Weights of a small mixture-of-experts language model, trained from scratch on English Wikipedia.
Size: 12 layers, vocabulary 18631.
Experts: 64 experts in each of 12 layers, 64 SwiGLU neurons an expert, 4 picks a token, a sigmoid router.
Below are experts of layer 8 (counted from 0) of a mixture-of-experts language model. Rows are named gate (a neuron's input weights, with its number), up (a neuron's input weights, with its number) and show model dimensions 0-191. Each number is 128 + 32 x the weight over its row's rms, rounded and kept within 0 to 255.
Before each expert's rows: a language model's description of what the expert responds to. This comes from a sample of Wikipedia text that the model never trained on.

# expert 31
Final pieces of foreign personal, club, and place names, often accented and in tables, like Bahrain, Machida, Sébastien, Vålerenga.
gate0 [123 112 174 156 168 145 113 112 171 129 120 106 177 189 118 147 177 100 156 167 140 160 119  98 146  74 134 168 104 175 135 140 152 102 136 123 128 104 110  51 173 163 112 163 160 128 128 158 131 144 114 165 177 148  78  91 108 150 185 109 136 109 131 101 120 126 148  93 124 150  33 147 107 131 109 172 133 144  90 109 148 132 136 139  97 132 126 209 169 104  94 129 165 100  97  76 153 187 166 156 167 126  97 115 107  87 128 200 153 110 127 149 117 124 153 130 114 125 119 174 128 156 171 118 156 101  73 139 154 161 127 132 116 106 128 102 162 159 103 185 208 182 104 171  90 123 149 112  41 164 104 156 133  97 109 135 121 144 122 185  82  85 116 118 161  81  80 200 169  87 123 124 160  62 130 102 109 105 104 147 145 160  67 139 148  85 179 111 113 112 121 128]
up0 [146 139  76 139 144 193 103  85 155 106  71 169 130 141 132 156 116  94 133 168 166 161 111 163 176 126 129 119 151 166 144 140 162 153 167 130 149  88 116 139  93 164  87 177  98 158 167 179  84  94  98 104 112 142  93 101 122 150 163 177 162 148 135 111 199  59 126 118 117 114 155 144 151 202  88  95 135  92 124 136 116  56 146 148 138 132 122 165 121  73 157 104 172 163  79 168 169 124 122 107 175  51 118 129 134 118 113 179 120 172 156 166 141  98 114 162 173 134 168 205  98 118 135  78  85 174 125 120 149 176  90 123 167 138  91 151 152 118 106 146  83 114 157 100 169  86 102 114 141 142 121  82 168 121 154  35 141 127 160 149 131 176 134  98 157  85 125 125 158 101 124 148 130 116 134 180 143 131 148 114 112 174 170 161 125 118 142 117 214 159 141 141]

# expert 25
Common English words inside titles of songs, films, events, and award names, like Night, Love, Life, Best Supporting Female.
gate0 [125 115 133 153 180  99 145 147 107  92 154 119 158 151 198 135 142 150 122  84  69  92 137 133 113 189 113 235 112 125 133 130 133 135 151 145  67  91 140 150 156 109 109  69 141 142  87 163 123 115 144 165 149 113 143  99 179 110 180 149 128 130 127 105 118 129 154 150  71 213 151 144 132  70 111 144 132  58  73  89 136 183 133 124 171 134  73 140 161 179 141 191 154 183 111 148 138 140 187 156 106  87 160 200 131 155 148 118  93 128 135  92 119 155 134 131 123 117 109 143 137 160 103 150 149 122  84 158 114 106 122  92 227  59  97  89 141 147  76 182 118 139 103 125 101 102 148 129 125  88 146 151 129  73  98 171 136 171 122 100 182 116 133 161 145 173 180 131  97 113 100 164 135 104 182  81 160 161 147 132 132 107 139 127 156 160 145 115 136 162 133 146]
up0 [ 93 148 131 149 129 120 108 150 162 128 124 158 156 121 119 182 131 128  70 122 155 157 112 154 202  67 110 171 136 165 132 148 112 116 123  59 133 159 123 144  60 121  86 134 145 113 162  88 178 156 118 130  64 108 135 128 129 189 183 136 122 116 156 181  91 147 151 120 137 108 108 114  97 153  71 127  84 171 101 109  85  90  49 117 161 142 148 137 166 119 147  78 114 132  80  98 109 130  96 115  96 109  85 105 153 138  87 132 114 155 127 139  32 134 150 125 100 155 140 196 132 144 119 161 114  71  82 143  75  41 143 120 114 155 186 162  89  86 177 119 129 189 145 164 116  83 172 127 123 122 193 102 159 179 128 154 121 120 134  91  88  95 116 116 170 147 100 150 109 136 145  77 141 102 150 168 137 134 126 101  84 126  87 165 120 139 103 144 119  38 125 128]

# expert 17
Final pieces of surnames, place and company names, such as -ville, -ford, -ton, Wilson, Jackson, Low-ry, Shan-x-i.
gate0 [153 158 134 136 136  85 132 109 166 135  84 189 134 159 110 137 187  92 105 114 179 107 125 139  88 154 110 164 209 133 197 146  97 170 101  98 132 126 102 115 109 120 141 142  82 165 129 101 116 114 189 150  64 120  90 108 107 152  42 115 104 123 112 112 177 113 102 149  43  91 135 144 111 141 113  93 123  86 114 134 168  58 153 147 113 185 144 134 137  98 133 126 111 104  64 129 114 156 122 133 126 122 113 157 145 127  69 148  54 138 178 144 156 118 115  35 182  71 106 139 175  95  46  88 137 167 135 164 163 118  88 155 140 153 145 113 126 141 161 147 152 135  87 119 124  57 125 101 132 120 140 132 162 129 139 142 169 160 175 117 164 129  95 119 133 113 157 153 117 151 138 179 102 161 114 124 144 138 154 153  84 119 137 198  83  74 146 167  85 125 101 156]
up0 [162 132 147 102  93 116 104 105  85  95 160  59 111  79 134  71 132 192 130 135 161 122 188 109 160 113 141 131  97 106 116 117  97 179  93 113 142 143 145 108  91  84  55 103 121 108 102  91  71 143  74  79 189 114 132 144  96 120 161  97 167 145 101 174 102 164  91  92 125  74  97 160 115 109 158 168  94 143  97 127 105 117  97 107 123 107 118  84 104 143 178 155 143 160 173 143 148  99 153 107 183 192  96 125  77 156 204 123 135 155 102 116 108 156 145 137 106 139 149 135  88 126 119  93 157  73  90 122 158 131 170 122 107 151 107  83  86  89 111 154 120 118 192 111 179 221 121 143 175 161 113 109 120 154 128 140  89 111  78 106 106 127 120 126 132 134 138  66 109  85 121 109 106 149 173 168 120 149  73  72 143 171 123  41 123 118 101 124 120 124 138  88]

# expert 44
Final or key words of geographic and institutional names: United States, County, River, Creek, Railway, Wisconsin, League.
gate0 [144 189 157  64 127  89 123 124 111 189 167 122 184 162  82 166 169  62 126  90 100 119 101 116  90 147  85 134 140 130 127  91  62 115  95 194 162 139 181 114 118  90 166 126  99 169  96 190 158 168  95 126 148  99 146 164 120 132 197  93 128 104 158 138  92 138 102  77 176 173  78 138 127 162 112 133  75 176  92 198  82 130 135  99  81 163 138 128 186 144 120 138  89  81 110 127 189 101  73 149 134 172 139 116 119 132 138 168 195 126 130 162 141 130  61 125 171 112 111 118 150 124 133 106 103 137 132  98 143 183 140 127  98 103  85 169 169  78 144  84 138 140 128 133  96  73 165 141 212 113 116  90 156 120 156 110 158 143 106 124  86 133 109 144 125 121 156 136 109 144 104 159 112 144 117 134 126 128 163 132 109 141 154 144  68 108 121 143  47 112 114 119]
up0 [116 106 147  68 163 101 165 153 106 151 141 127 132 187 129 153 142  97 129 147 150 144 125 150 122  95 150 149 124 157 128 145 126 175 127 109 115 147 100 105 113 104 107 177 183 160  61 102 118 141 113 161 132 115 157 174 155 151 147 104  84  87 149 111 113  90 194 129 117 192 162  97 103 123 170 154 210 116 171 131 199 161 103 111 142 117 174 153 158 112 146 117 171 112  73 122  51 120 112 136 127 124 106 129 136 179 131 141 115 143 123 105 115 171  96 117 127  88 123 124 148  61 126 164 177 135 149 133 123 106  97 156 107 139  75 230 205 111 186 115 105 114 110 129 114 106 107  90 185 116  39 133 128 176  82 139 110 132 132 121 101 136 125 129 176 144 122 170 107 132 144 187 188 109 134  88 160  83  75 108 133 144  98 121 136 180 141  96 185 172 186 174]

# expert 20
Short consonant-led word pieces inside or opening words, such as c in Hardcore, anc in pancreatic, isc in Discoverer, w.
gate1 [ 86 116  88 143 143 141 133  86 110  97 133 150 172 129  83 122 134 133  94  66 151 148 138  62 108 162 130 116 124  92 134 156 134 174 170  73  87 115 125  57 151 156 162 166 184 109 176 159 122 132 149  99  92 137 172 114 124 183 123 102 124 107 137  87 125  96 146  77  92 127 169 115 131 129 119  61 102 116 131 165 140 135  87 126 173 116 134 144 203 164 163 128  91  95 160  82 148 165 103 158 161 149 150 155 198 120 108 168 137 110 171  75 142 148  89 151 101  91 144  96  95 198 147 123 154 174 164 138  89 140 123 139 147 118  77 150 125 172 137 160 183 101 146  87  91  81 153  81 146 199 164 108 161 127  60 130 116 140 190 142 118 130 151 160 117 167 118  69 100 183 112  92 135 150  88 141 106 132 147 119 192 138 132 142 193  65 159 137 100 112 155 123]
up1 [ 91  81 130 142  70 134 100 127 103 123 160 104 134 135  94 144 210 152 148 102 128 143 122  83 136  94 152 145 158  87 117 119  93 148 116  89 100 109 134 172 146 101 129 124 104 162 146 123 143 144 110 171 188 143 150 143 141 138 148 101 170 100 120 152 111 147 128  79 140 124  91 130 149  73 209 146 100  92 110 102 139 143 100  97 118 177 142 115  64  92 147 130 113  82 116  54 126 123 175  69 137  89 121 159  89 174 123 129 176  97 115 138 133 153 200 114  89 102  77  89  82  82 153 134 154 166 108  85 146 109  88  96 137 168 104 116 156 138  57 154  93 113 113 140  81 116 126  59 117 132 160 116 101 148  61 160 116 107 194  82 178  74 110 117  88 132  67 120 130 151 191 134 121 126 131  99 144 121 197 160  64 141 114  65 122 110 154 138 174 161 160  93]